Below are experts of layer 6 (counted from 0) of a mixture-of-experts language model. Rows are named router (the router's row for the expert), gate (a neuron's input weights, with its number), up (a neuron's input weights, with its number) and show model dimensions 416-447. Each number is 500 + 25 x the weight over its row's rms, rounded and kept within 0 to 999. Numbers have three digits each.
After each expert's rows: "gets" lists some tokens that make up at least twice as much of what it gets as of all text. This comes from a sample of Wikipedia text that the model never trained on. Tokens count by the router's weight.

# expert 0
router:502503472480501508469529523466509520506493486469507519494494516489505493525534508524462500469506
gate0:518529506514477482491479487518490540539519530517504474509513557511478491500518537530481532498490
up0:552549506469515468451488552500507511533546519513497479508488515486495510516474462507472488502513
gate1:487525519560490449541513514458444483540524530493493481525531499486537483479532486468498477479500
up1:452501574530484493515553489526504481503517509515537514545502467484496522486476489476514518521500
gate2:516482481517469555508523505536519478486499528490493484496452519502518517516512521492493464508502
up2:535553507522495579463503499504546560501505528458491522497531474475462541461470498547532522485528
gate3:514529490533483457509530488509541508540499449501547532500486502533512526462475460482485507553550
up3:478501479508508482496539531462516502487482498437502510483506463487522506508520489484506507529511
gate4:499526503519477488475535509521516525505469517501495449514494477451484495501508483445507505511534
up4:507479482498463486489462475553491457510530551522539506481462485548523510518491515531499493464462
gate5:492536497516526491486538509541489489485449472527504511500507513513533548451513502462496517451527
up5:501503509545489466481502480477467479535515493490512471528457491459449453543498500490488509510465
gate6:523506516540485481486519457520488538506509511488468460492536518479482529527541492496518493504488
up6:495539496445476471461547485498518462500507472460477484466478500489535542489494540468509535491512
gate7:520517502501510482480508518543501528515497492513495534498499525532509471508489459523486481516523
up7:484474483501517527494500483502510469469521516493499497505483465523504489517489492535501416528496
gate8:450459548533531569498521486502507541512497499580504502521484507479477486502506494526508500479487
up8:436500510524506529501558502520507540466482493530515444498472489461494518476487505518508474493449
gate9:461479502555521499496515490487513453449517490499488555474476507542487509507482551491490516502489
up9:508518504519498487466474489486487502510537501512512468457472512465499498531471506532497448463487
gate10:467522492542552460474499484527478509535459489520494512479484508497491500481529466495528484489517
up10:537492506537546515488510534482469533493484452506473498500529505492502481458504480492500522474503
gate11:529505476491475507487501538490465481476457468469506475514484533526484464523482521516527502476500
up11:487500488499483471532514467492509518538503491500483475518442498490470459486476535503539503526525
gate12:491507497476459547510469504517504515487513483494509477445487536511507510492498466502540467506478
up12:512491493486537533522505537486493496474483531499516554452488499526476489505561496484492515563517
gate13:522443448494526492516514493495518562543513524489495485514497496514512543513483475499514528467494
up13:500470490513501494494470501489479507510503548502476463537469521511508502525529495518499502499515
gets: "=", ".", "s", "|", "'", ":"

# expert 16
router:480469510522460523521481521498450501479488524447496486476511521493437492481493511541486477503525
gate0:491519532465504488500496446508487488529510469482497513538507521478505499465497493495493453508515
up0:491546415505486554468524527492514520511494521506506484471448482518537484495491515495517552514485
gate1:517453499479527522488526484507545521479509471494492508501508491461524501511488518524516471479530
up1:541502477478507497498494525485497500503509498517519496444522478522489509495492462511503491452483
gate2:502521506498478483505503523559539518501542481508477441476467513476500489505503501501481504466520
up2:543486506485456483476510486499507517542524497505518462525502459498518465499453547516478474504526
gate3:475509489509513485512477548484491520510483472504485473529486424521488494481502525480499546515516
up3:506473466494492457463512516543483472456492495528528465508504533543487539481515474505507507526536
gate4:477501490536512496513518457529475476479475516480525546510528529500477505468454465495523526482460
up4:528498482493556495485471524530510491498503498505483505511476463501511471507520531507484547496517
gate5:531450489542477497483500501468494480518476464516514491515475483469489511494491481489479507498482
up5:562453481473487501483496520462499514524498477508501519543456470506490525473479452537469502460490
gate6:558505493484501491500495511501489496464511499520520507494476493483459505502463498488510507503519
up6:529502478511525476491495495491526476529516480497473519479537503523518501499537479497506475461495
gate7:522517553476487462536518485517488470495518496504556493477477470493486492528483505476510476487484
up7:546479521459452489485489508538507470479504505516517491490489504491478494501494500527495457510509
gate8:537553446492497486493499459482495511514487483516487504505490516455502564465543479483528481513497
up8:511487505508446500501476506464503518546509490500454513508486481512511554522551485485477492469541
gate9:506512513496504491476459507508467471497496506475485503525460452498501479483470544518547497482529
up9:530509463495508492481526515500476543524517469514509495494501506509503501508537477526482483499484
gate10:438507520515464521506520503470479484465464465508502494505489487499449526496526468536476469474536
up10:542459464529456516532539520498497491457505517469538512508502527503479503454515514497521523536495
gate11:479481501543487472510533478501519474494493464497521470510533536524520516484506456471514540516515
up11:502538473548517457512484497524495520497505510510525485499502485513470449494487536495522517506542
gate12:476530514484498525507494497521509528526491510497470466508499428524493472468482483543437514494419
up12:506466499525516495504493477476518479487492482499464480505553537459497528513496550490515523516498
gate13:468544477496486516469494502470529475454472523522478516546482501464504526483462523492507492470480
up13:525486482536549477492501482504495453504498485536529538517475471504481523468449491524488501460503
gets: ".", "-", " 1", "–", " 2", "1"

# expert 32
router:495495454502503487528506508513498498477482519471520510481499472481480493513491482517496473464532
gate0:475478476488498523546483497514530504461482529455512535527524495521494501508478492498488498523521
up0:504542510534545487491483506513493493494492498527490485502460445523487486473506509493564478550482
gate1:524486493467489477474541477466515474511512466483500500504480513512484436496484493526473566488471
up1:485520525540516525512486528516488490488514470504543507523491495513514512505523521496545549512491
gate2:540518480507491497484506517481460478462534479499486469499505498466479484511482522507476497504556
up2:477492494500499513483507502482495481529500552449507509486513496504486482504504486476457499485499
gate3:518527497505542489483468484490531520489528473474511486525483486497486515493468544504477520532486
up3:457507470512540490506500476483530503512508501505491460490513496461485423519498495497519467525498
gate4:543496488528483504521474487489509519491486474515517538485424526490505448472476483502489441470520
up4:470518506509483476531514475457537439448515524487506531498500512499467507515480547516506490476491
gate5:476443486553490521511515491506498479498476508511513484467484551503488488508562517475498532442485
up5:552506473493521486458493461472485522471513522496512543534507501505470488509493498505519513492486
gate6:545491458465492510490523512518493484514494485509494490512474508461486500527482504522517469517505
up6:495470502522512504507537519490514501519511502515460492555536475465487493505503521463480485502506
gate7:483494497483498451494492476528490468501501494484514478489504506482539432507555506516458518546524
up7:515493482483514481484480481469517509470493483497509507522483505492497423505492519473513554523516
gate8:485497506491542519493476474508533472489462515484455466513487507522493524502479506473506506576505
up8:506505488541491495500461504475477492534534481517528512503514476450530495434534565498487508518525
gate9:476464520504487486472517499513445464492475465500469459507456488502470506554502479491502539462468
up9:543447488500551495496438497494458467478503512530454552491501475475518499536546472479514517471543
gate10:491462539511523505496497500467500485493506492468532477486487496524518477534512432513509468520493
up10:439484486485443510486505511478473507486485517492512487496520503535504550520434489500511450546507
gate11:501476497502451483521522567474510532499499456484509459509542525475499533484526440485497507470503
up11:511503486508480522469534477539517479481478481446485502498449527508509553471492467473474508511488
gate12:484526523458468505556509540497515498522542484503488536558523490492507514509531488527514509501529
up12:483493476595451488504485526477491517503481445543490527478462536526510515492489514561473514507522
gate13:525473487456500507488498536464518512482509516463547476514487517519511502464528470507504493463473
up13:503495532479520460503491503471507472548495509477480521476512524548514487492489537484557520487478
gets: " The", "The", "A", " He", "M", "B"

# expert 49
router:497456527502476443461510490488523477472483569481527549467492484519511492495476499464536502560483
gate0:487530540530568534502488496512503501539518489478507466509510479506521482518520496510490462467537
up0:504507470479448484514487519472535538472513493519463496522461528492529489517502516509498517512448
gate1:456479547491517496515464493552481462516517519529495537479542493550509485474516487525500503521491
up1:513535501493497475474498497504494507482493524498485532496529465521515479490511531499480504545493
gate2:511514535459470499492480504475493463572496496454526506470453461438506490480476525461553506516513
up2:520520512492488478483488482513531504476511518484534504499504494471513510471483561480537547511521
gate3:550496472536504470458513458495561494469461520445515518460537534466499455494508501455486458499481
up3:519476503530484480498519491544539457490480520500505506483536493510507462510535471501487511531480
gate4:513509434482526490526454509522480477510489517453520512472474440512508513499507472483540524532470
up4:502514501514493522545552509490520488511488526496522462509479475529500502483428531497532492485512
gate5:478510492492503534499494503498501508468514508467446476480515481513510518509476508503489479547496
up5:487526442459503553491519539505469484496472523493454513453502500477451443512446540458529513548508
gate6:522514507478510501501466463458536524521520525540452481511493532492501522466501442520477497486453
up6:471522506532531508496495492515494489512528465482524450520487543508522486511520499502499523525489
gate7:506523494483500482483520466491512484498461500469469475511513487504513519472477492490502450489504
up7:467550475497471491522542494499483474455508567512529497522517513511489516497516501540535492531520
gate8:493522545485468508515474476540516524487494537498497482439489542540514514550518501530436497507486
up8:511482482496533486506528505468517498483500510500486513523463481499533524461518497485497487514520
gate9:470494519492515472507469511529456500496505556508510487503513522498488507492487524525490491487495
up9:494458532534461511504528494484498491492545473519503489498502487471495509500545494491450494486470
gate10:522535498526462494477487457482504590483473491504505551537497502435489484481461529485486517477498
up10:544495562484489487480501513558493467496514508474481443466490496516516523488533502511503495480507
gate11:535481502487514508466499457504505500480474460499507522473509489547503459487488514450531535528575
up11:491527525509467460475517541517527534481505546536487512533434477519510517472500494518503480513491
gate12:426536514466520509506460513560526489501494485518498527516529490533488516499508545478511496518506
up12:518514518500467502516533494457457524519520469498472413493488519466512449478519528495488488514506
gate13:521504518518481512539534466536457509512477535471489513449507474520522473512488496505488521497526
up13:510504482519525481463490523510517468566506489466525518503499501468489483473532474493499467533529
gets: "'", "’", " I", " s", " Me", " My"

# expert 27
router:490494495537495501493488516514470481516472474490492463478509521502482501492521478526477510518514
gate0:486491501503481490486482511475507473547518480488458498496501496508507517480503446499540540511516
up0:512505503472541543515494463503501520481512444490515585451506467508492479500479492554492508505485
gate1:495525489499496525504530533527512483479506501495522532509487510553505525500527492458468499477490
up1:487484473461472507496498532489504529480520550526495521495479564542527509511536531482489493466482
gate2:504519509471516486525550516471521475479523536562505483493539479488493456533523531444491508505493
up2:494488526516495519501480477463476471470491522508525523465509494526510530480465517490550545488484
gate3:468483551536508516470527525537546529489497478471522529523537511496509504463545552522504500476474
up3:483502476496501485487517526534510455493503494520458511534475513451509481507541548514510518501535
gate4:499475501489496534492525444464554476481513513481519472495534535479514483511520520474515500536504
up4:495514552492531550495519498547532490501545489491523519474520574452529461463494516465525481501520
gate5:491483518515534497516504473509480491487536508522530498514490499525509477540442508465522479497489
up5:466495497517493513502473513515477501483440499507490533503487545461468536482497492508537483537496
gate6:528500533477460529429494484492533485480542517488519527480488497488546543514482531494504509524501
up6:504483516462489459469487521526428432487508546454516465540522498517532550474457474539507512529507
gate7:543486508512512484457503489549497514497477518495520536490505507477549494523538474546445487522484
up7:544503511523509539498530498479493516521460499512514522519490544491521444458525518490411485545488
gate8:508507498485498459480503452456529535490470512521488524507497514499474529463488502495495485507550
up8:474517501510489544542496526474464487488454492464471518463519504523499494481567472505431524513479
gate9:498471502462510488545463544512494486541511496514519485519489495478505483538479496506513501507526
up9:482532532477440540537521498536524553525531500535476484519501519512542484532528501441545471515492
gate10:466460485492529509484491460469517451490471519533474513499518551512498497514522493490520497495522
up10:457509537504520507519517508464524441507520479445486512526507458526535460485471573517508541470481
gate11:492483486506509536474537490474495441524524474515484523523504510485501525476457525480473553506564
up11:474503473480520512496521526492495500491521489452482519499507515502465450470496501503530508471481
gate12:508500491488558500500496483476511462483474471509521553496538494505535474529538504473447466454511
up12:484510535532497489488531494483491490492496494431504471505536498475502488505541478513550505518497
gate13:493440488474483500485505483527506512504493539513526536506533512522497499544494536508537541487491
up13:497503485513518532473484511501491520527507494461512455546470480436538509506508512505482494483483
gets: " |", " in", ",", ";", " (", "\""

# expert 9
router:508529479480497472526494522534494493520508509518524481449468481478556469497513511481551482484496
gate0:505472533472521473460501493508504514523545497487473533522513510518520486512498476532495457503541
up0:573470487460482517498521446550507462470538554492486497481497502467488521531498457465509507484517
gate1:489518490511474483470543498531496466541494501504503465561484501464531492494483506441510473536542
up1:491487529458531476524500481476486514531493524465513505485465500514496477471483495529535541487493
gate2:526495471500506481473442495555514500510499507526500485535511494529478508476516503481473458522486
up2:473515505450488493451514496472497514503539516491517528491462487487538472519449455526530514521511
gate3:518500485474460502504485475474491500521503510496506518509471503495516516499517510486490487497515
up3:475506507482533510477540458549496516503496551492527449528510460511472481529491498529480493517474
gate4:531486528488530502531489498514492488500513451554481524497485518539474464502556490510472480486499
up4:509485514509483446447510523479483518502512492523493426520508478466524479482505448507439449526481
gate5:446484469489507508517519495536472470469494515522513524515526491527499480525499473490537501504490
up5:549505565483514530528520493524486493492526484454512518494489511544510484523515463545507488522521
gate6:468544521504513510469528518494529529543499483491480510425546518482490512486491518522492485497470
up6:490532485458475509485470485519476505492486504514543556531486528523518494471481479530464471508476
gate7:512494492500492479509449508535469501499534493502537534522497494462493536473483543464480520533449
up7:526509513510532460468530447495538479514500441470508511534477516449479481510528514478496506496469
gate8:490471477484524484521523501474499531465518508508470483552500471537518530503473483509522528524500
up8:522507540473529511539524484512433513491494479512510535541497491519485505516536536478491503483485
gate9:498544499487458545506516548470501527503477496509509535546454509536489494484495472468473470588522
up9:503474482461508497530527517520473485563519533476481544485479484538498489487506511456511473477551
gate10:498561465507500497499493493492468541493534494458532500503532476536502545502515464530525573504530
up10:516551456458495479509518530491417514523513484463491503503493511501501512505487453462506547498501
gate11:487494551531526504459492456505554497483513525507510520443521496482552500467536527471533511508465
up11:503511456467485516465497521468511506542525512512477486488491485553523468472499560487489516492495
gate12:494487520533479543533483513487519483514510463442515523462503529539500508520455521521523510489503
up12:494497442474477483469520497506471474477482493471473502534555510497485532503551479474512533515480
gate13:502536521540498507494473486469514490445484467522509501497521466505541559514504493518452514457543
up13:468454451465525471507483552514462448519531487439536547489483512483471499515457486483510492525483
gets: " the", " a", " an", " to", " The", " was"

# expert 19
router:490478495510470493530475497483493489536539507549547481492486518540507539503500505468510500511466
gate0:516549526482509488499500526463468418522505504493480493539510525490469455488471477500531518507464
up0:516513512491471517485435510467513478496456486470496484525501496506468484513506510474511512472475
gate1:538513458498549480514515509524472550504516512521466541456519500558471512493417519467527482474507
up1:561471499507495488528514528531495457495516564487465479453485490490468504500455483483525496509541
gate2:538526444518516493515502499494483512473564470478495523472500454522537521521455497495509495523521
up2:486512512484512488531480483527526504453531488514459487521510462528501470501491499476501559493495
gate3:484544503525470504466501504503461490494483498471481528542482504485481518484527507519519542478506
up3:530515489514499534514514495495469531510513498454485488477498522510527512543502532508531524495518
gate4:461508473484527513521504471489489493476481471457503509512559469501505506487476464526474558478479
up4:526490528498487495509538495525445571481518520546471487457502461514489528473494454482486487525486
gate5:483562522486521501441510478492478527456446491465494539475495516473531515541458478516494527500532
up5:515509514558504497494467533463487528443460485484521575512499496477485491517499459566471493503525
gate6:547503506482553481506465495471546495531531515496517546453481488418534479455494507495501497537508
up6:508486514513513552514541548506497516509503496500509546514470515479481483487469542517479498498549
gate7:480533463468472516493589478494537471484487508481556490493446549508471475490478522522499465505521
up7:566462531535476488517471564538487502540496476506480517465503461448495512512533487499425504497448
gate8:554524512500502514505460491517480479472492479511448503516508480509529516440501521494514509532492
up8:473488461475485524455500504468498510497544499467483498496487463502523552537511557513474522509446
gate9:509526471498507526510491489510447523503553527505525440479506493516512475498472494473480525499496
up9:469518501449477507505523525489480525492508509467495515516502478498470455508477487494506500533440
gate10:494569436519569510502512551517546455494512493502506448464500493476511517469508535490513508479493
up10:505536443477511471529512515505576456500508540505448501510490448508522486488491489500457485511528
gate11:495500506551489493488518493484498504514540474511570478486426481521507541489496468546499528527473
up11:496479487458511468518504507491459476490499446453474511502516503449501466523496479485507484461513
gate12:535498534511482496501515490517544479526481488479484512513536477470514523457541454476527517478532
up12:500496455499488543502477502512488485496467487472498504520501504524456518511506439502512544519494
gate13:508539486451520507501540472508493490499506512536492495485509465513520487500496519482492529492494
up13:524513459499524494539485508474488517487488484510514495496483483483488460495528482470502525540470
gets: " the", " United", " to", " U", " New", " South"

# expert 63
router:515518498490483504471462512500481487509515513523458499511479477485504485477509541455545556468511
gate0:494493478481496472463521496478531471463520525485501560517531483530481485501523515450526484499530
up0:497513523463506538475529511500484527493483513462472522493575502492523514468486514488502493511507
gate1:498494469506549464522515462505485495486504482476492517481537483494514535504500452460512511496490
up1:507514528494482494522444535517518489496504497511499496500496486480507473456483529475490513504441
gate2:517506537505508524482488560550518526517525532491504550499472504455498474522522502482478517491494
up2:514517474477552495482498517491540519518517468459524483501471527458496504514472503518499518502484
gate3:508527498467520490470462540509497469473487492473467512454452485502509442487502441490466518508472
up3:497512527518497519483480501504493540467493494513538505521429517508457488524484449502529531472476
gate4:496495480491519444500474462510498519488476502529513500504485494478540500492498536510543489503483
up4:485521520508475513502511520529501488490474457523501512486479470531485501504484499490500510520498
gate5:542484501540487466520482491492490446495494529490508503509504536540493532519505482505481510501526
up5:469488560462477478512491474523496533521481479467540496485504486500507420565543521549477486544478
gate6:507510486485520478497538561487486479511493530466499535509508518489517563490482518493488459478554
up6:495514509461519485489512490520530487499506454500482507519545540481511536536481440525515542493513
gate7:526513466518509474498500535477519520522478497506474499488482499470529520488485461490491514473469
up7:514513523478540506475538514477516460460527487544531490514472400498516549495512508464512502487503
gate8:480486473493508484512530525451526522494518498437528501520486460540478520496426508499515476548486
up8:521475481488510446464515500487500524533527540507507514494504476545479510491468472509480482529474
gate9:500515491480471487497550509514488522509529471477481498481537499482510485502507502499502508530522
up9:466493520547562514510482399498476516494505491484511514486481479509490496470498476537521545490505
gate10:529453502473527525499525499502491479492546513521493477511489510483490519486510481497482483489517
up10:506507534533512516506495481440503486504475491469449498495451480536521492505513461525496527499517
gate11:470509459482486530520506499515502487504532523482494559475539499513536479485535511465515512521503
up11:504523520521490543478526522458487491483433519489502462520548511518457550533494504545522511487483
gate12:458541510481536520491532494485441531490507515470460476499494470520547517491476487503521532500498
up12:504482527491488510498491528499493466526517521459526511478463450487517531437476529484527484472489
gate13:486569500515499497506467493526523468497506473504463496500499482512516521496528495497497492508484
up13:487531474540535491516479475507475538490506521501512536481473456492456516527528514481479499520502
gets: "s", "ing", " m", "ed", "d", "e"

# expert 13
router:512486503528482542513497496514496528475483527536467479499521533482537558496511522529519504498503
gate0:442466480546537510492536457457512516455502529494557536526502460508519507514506538503524508521551
up0:457532494486530512536497489494529491466478494494450512480482501453475495496507513483548484504480
gate1:489526500496508471489486518515504496531449488506487466513472443481480472510504493509507499519534
up1:465508487490493523504503479517517486499475536478497484527489477488524504496476487515496522505509
gate2:467480479492559476503465479529509501480500534453499517498502492501509527506480470519536506491515
up2:548475520480510451487514513504503531503546480526484475516497537463506482486505499531513507473505
gate3:484481473519558476467517495519503510492529511499445508555477490509513487501497487510563505486503
up3:505496545518501537480525511503468502493503558441489572521490495524513443527487523536538476509533
gate4:494545504544462536471504487488522512507535456506518471509501492468449464486488497521537500522540
up4:541495511488517519496514491516536485470484491444516515481522537494482515537501515525480464526474
gate5:474447497511507515508517458524520479489489504505500485526508500559443475496485457518489511467464
up5:493507472493510505490502515510491494521546510472507502496494543483531544492479504496498514559504
gate6:485454486524522535476447488522519504486486514532503529453507517527518503500504460482576524504445
up6:484509503483537525543482514491534504500507525496515478494518502502533500526503504539482535525469
gate7:496511490544526504478490520509481502493505523495507480488479462488502538486487499496511472531509
up7:514499517485462477475506480459488496558565538506504494601503523482524471475533501484515463486549
gate8:491481487483517490471496525468516503466514513505456492514481491481488525493540472509527440504557
up8:546517527515475492492456459495515444485489487536515482494479489437497479452501492514480468496501
gate9:457504489501499522532516486500491506493494463501510536529484521535483455521475497523536511506500
up9:509483521505518507491502478458485508520493496477514461481516476466513459467519500459509553480481
gate10:469502507463536445494484531526509522511513430466498531443490510518518500447491475495522469574461
up10:484478502545486539483484466488520488497501495545511477495495478480504536496503495474460582528513
gate11:513487490478516503489477493510464477552487487489513511471503527475498531484484455517518505479535
up11:487492485526509542498506507549484477552494454541480502537517505496519503485510479531494513463510
gate12:483525519461479483473519512529552533476491520493463511547472511509493499482523479514502472496518
up12:521483503532518490501490514502487500496505456441502534512492542482523514452498495467495526446478
gate13:500480506475507510500531474537518500473521473495515478470517504476475548491534466470520484503504
up13:470512495456516531495491511480534494513480517531501503475505509535460488529512479561531481469508
gets: " in", " on", " of", " with", " by", " for"

# expert 60
router:470457481483509536489500504491493514522462495476490487513509445463495487520457465512525540586522
gate0:462482521477502508503555514522491499494526520466527512478521539506486516470533516526491472538482
up0:528480490503500499509501449529488472507492506467523505520504483523510523500501458515479478504530
gate1:456502492522545505495527521520530525465493516502556559490534542470543521486549499526478505454487
up1:491484536495524475534476498507542504484457461519488482493486513501491477507513445523493509514523
gate2:508486466525550491548454465511502494486526513559474542523548510524456547514509490516477542489502
up2:551503510473488514483477508505512536495502475498509509506529495474503501478411498530513502504495
gate3:524482536479524481522504532495470511452499456473463493488498481513493497465490529480498435518519
up3:542477492477524498474520508524537497435500494452519472503464510528544494514521503552522459537517
gate4:481485536465511511509500523501527492522531506509515480473511466517516529489500507471544509507499
up4:481491505494503510475528520497477482467499466541503460505502507523478511494457495510478492493491
gate5:538507511521465491532482487524499521517513494486523513513432506487533493493486526529537479522528
up5:523460549493470496448469504456539486496515486490470465502483539495507514533507492489497502495520
gate6:481496511529479521484489498515536485490474521518511535521506566489518515513469501506504544478519
up6:417464511521488477457488515487477500459487491579516538563517488530525528510473514534476515493509
gate7:484484554504503524465464498491500474490526537504486523490449511526545518511511502535512471504561
up7:494487518510475502510488522528491495475492427485496521558522474508439547513518489541481508491494
gate8:489497514496511488487512519481475511494532563493488536480497482524519542498480507476519454538491
up8:504478465510525503493498546503486496537483515516498502505512493458522484486522511520473505478499
gate9:503485494493500513486506482496530501505489534509497500478498470533535489518520490501471473556508
up9:504483514476515481477514491500490525502512495481475480478507480491543488491490478488496496507501
gate10:529516515524473498532521510452516504543516471515511507494481502544508547456531499486546464555511
up10:482506532487500484474517487484500499492518459472525483497472534477490490535509452534523496521524
gate11:444508502461524516494449507498513540470484482466508480534448540469482503501491475473482508512518
up11:501478487457485510478537515517463494491512500491434490441513465533486459492501506527512501512485
gate12:605507534527500516489476502536520488443487490537511512520483500483498522530487503505514507487463
up12:502496495497556544489490511483516472494507480497493543495504520497492493486500508550488480447511
gate13:491483512501470496489469579447455459498502485469473468540543503524499526528480503500507505565525
up13:482492499543525483480545474508557544508474490533468464521465460482479504529521465454505500539539
gets: ":", ")", "%", "}", " age", " father"

# expert 23
router:536458533486485504492484478504541502483500538523463507454504481543491488524495511561494491511497
gate0:486492469494465532485477484532518460494508536459478536482510501538496467470477475475489467477497
up0:540506500487490457510471488539520475532519496517493491555491505472490470490519463471437489512476
gate1:500540487511488521495545518527471496496455490444539517496533480522491475495452468471525499464527
up1:519510511486523526457519474578540520491463530544515465445464493499513520500510516504526506508545
gate2:519498494513466478511476495528538494508459513535468521503510480505482499498481477514500521488537
up2:514535488496487481516499505517461495528484492471528477544491512493500472442541499488511530442517
gate3:487492516500529482466482510515462492511530529510511483492467504522544496485503480525511482505478
up3:599518490485472483463488499491448518549511499510529518570516491507505508489442465493536481505514
gate4:531476494490502487497499507513479490495508509458511527497493490519469473489560483475508522491511
up4:512499507510478504512455517493460532480516478452488534479458459518476482513517563518504539523506
gate5:526517467498489486522469505537498513513481523508533510504483478520485537500467489494504484563509
up5:572526465500477493546482511522498538522491535505505526490512501511488547486496474537506527505539
gate6:499521468508471502526516494545508501520526472488495487544470502504496489500433485529495539510472
up6:495491511539489477518499519507505485468485523468483517472541525499524504470531501523529512520481
gate7:493526515487514482504496524496486555490560510481490500521515492475479506469501525511493548498530
up7:482504491508552487495505526473481488489498503454531491494487505545505481495510492512484475509536
gate8:451533499475506518507464483514517488534510515461459536523533525523483539469508543540544541516505
up8:518517522516508567472494539517503451490533502453486491479526456526501496521499512510482483508485
gate9:477498520510522541526535572525472525507462480526509494488475504532566526495489442485524507492504
up9:530512562500540479491474505499483501466493499525535481473534496486449487547486508530529511484487
gate10:472530532530492473508545501518486493533494512516493516477537527511467519493482510493487458552563
up10:481503494501541479472470469504511489506536490508544520474500486498509495488555475467454492482498
gate11:491487509497473534483464495465549522498536509500474521492513489497507478459494490508477508493538
up11:491510528501497502495466525514553512474525504517463500496538517506493510477504504488504554496555
gate12:456493468492504525553520528486522571453493523516477485496518535551462525504547518488532500545467
up12:519479518478468505544512493480480505504504500488487479506478500442494494500449499498503516495495
gate13:507514549478468485506514487476469520503505471498523502514509472491506487469524494507464489512509
up13:518476488488504478487490522485503532499487516529520476496478514551524481542510459500532473470467
gets: ".", ",", " that", "\n\n", ":", " he"

# expert 17
router:487494493530503477441503499485543472534509537504478492549513438476496481496471503458527453556531
gate0:501453525514492513494481478519477488530517475475477421494516498538528509461469507545442492529493
up0:491471495529506505537495463504462501528505494496479462482526484480485518509504462513456507527501
gate1:523527497512493467513501523548495507475497530505490518443525490492472483541490486518449507522529
up1:497451504525510488480512487442482492500486487487480512504507484492529492518498513508487482530554
gate2:478513465487540520458490483442481484517487496512449486516495505525504479502503492500481519510457
up2:487506501479522494508483504492452519476479493563492560487466512556503511520500490496481437498517
gate3:491505493485443480502521530505495552516501505512492499486507473467548509501497505551517452513498
up3:549472543529508473511477466548518456469474477523517537518557531492489532483460555464483498475493
gate4:452512514525493473472479484502474549499453545512484441536510507485489477487515540535514486503544
up4:529456539487483485518504536509497498478538510519527524535482487526490510458508475503511515481510
gate5:508523470495498538530476483494502508515543480559495495455482497497512484521533483467507528524472
up5:442519509505537520498491486508462533460467487493473516557498468530514491468495470503514501498463
gate6:532522474482458509484453500475482486483485513504542487467488499520499471523524506475489482484520
up6:481499492470455518484490503440486468495512508526522541476467487488468528521485547485520518501511
gate7:477531502489455481498438492505507494484515536457527496535486478542513484462469485470520503429485
up7:530496542553559565531518504474508505488525486450484471466497524459485482477497525493484523505504
gate8:531505471541499487509507472478476478482488493501484516517443464507491492510502494541458511495514
up8:523508531521534516495498498449485495498511479511483535438505547484461457535495497521498508509493
gate9:515472516571534499483505506497464534468492542484512544511543510504526518467535508495516468498503
up9:489517525453507534541564504548535480504502480468528476459494467521546494537500519512488513471485
gate10:521492443498458534464525461511454555498501481510465496479502501510523528498494486447456544474449
up10:506517511491524493487513502536495505525501485475479466485548490520538487478512522464474491468490
gate11:474516492513516495457540506544520506468518506467501471523534500467496454513520494500494500482524
up11:505530522500511501496480542462522519529531525500467504588490513489508467502519476450532527482524
gate12:542459494504488497453480470476477489495496469494441510500536494500531511507494481496456494528518
up12:489449470512492527502516524518500444495549505490518516510456525487460508498515469504560485491541
gate13:493489516506533517481544473469477533477490509471506523500508522512514518478500470514507496520493
up13:486491495493509499471517470543476517526470509526494503481492490530523472477465496483470488541514
gets: " was", " is", " were", " are", " (", " be"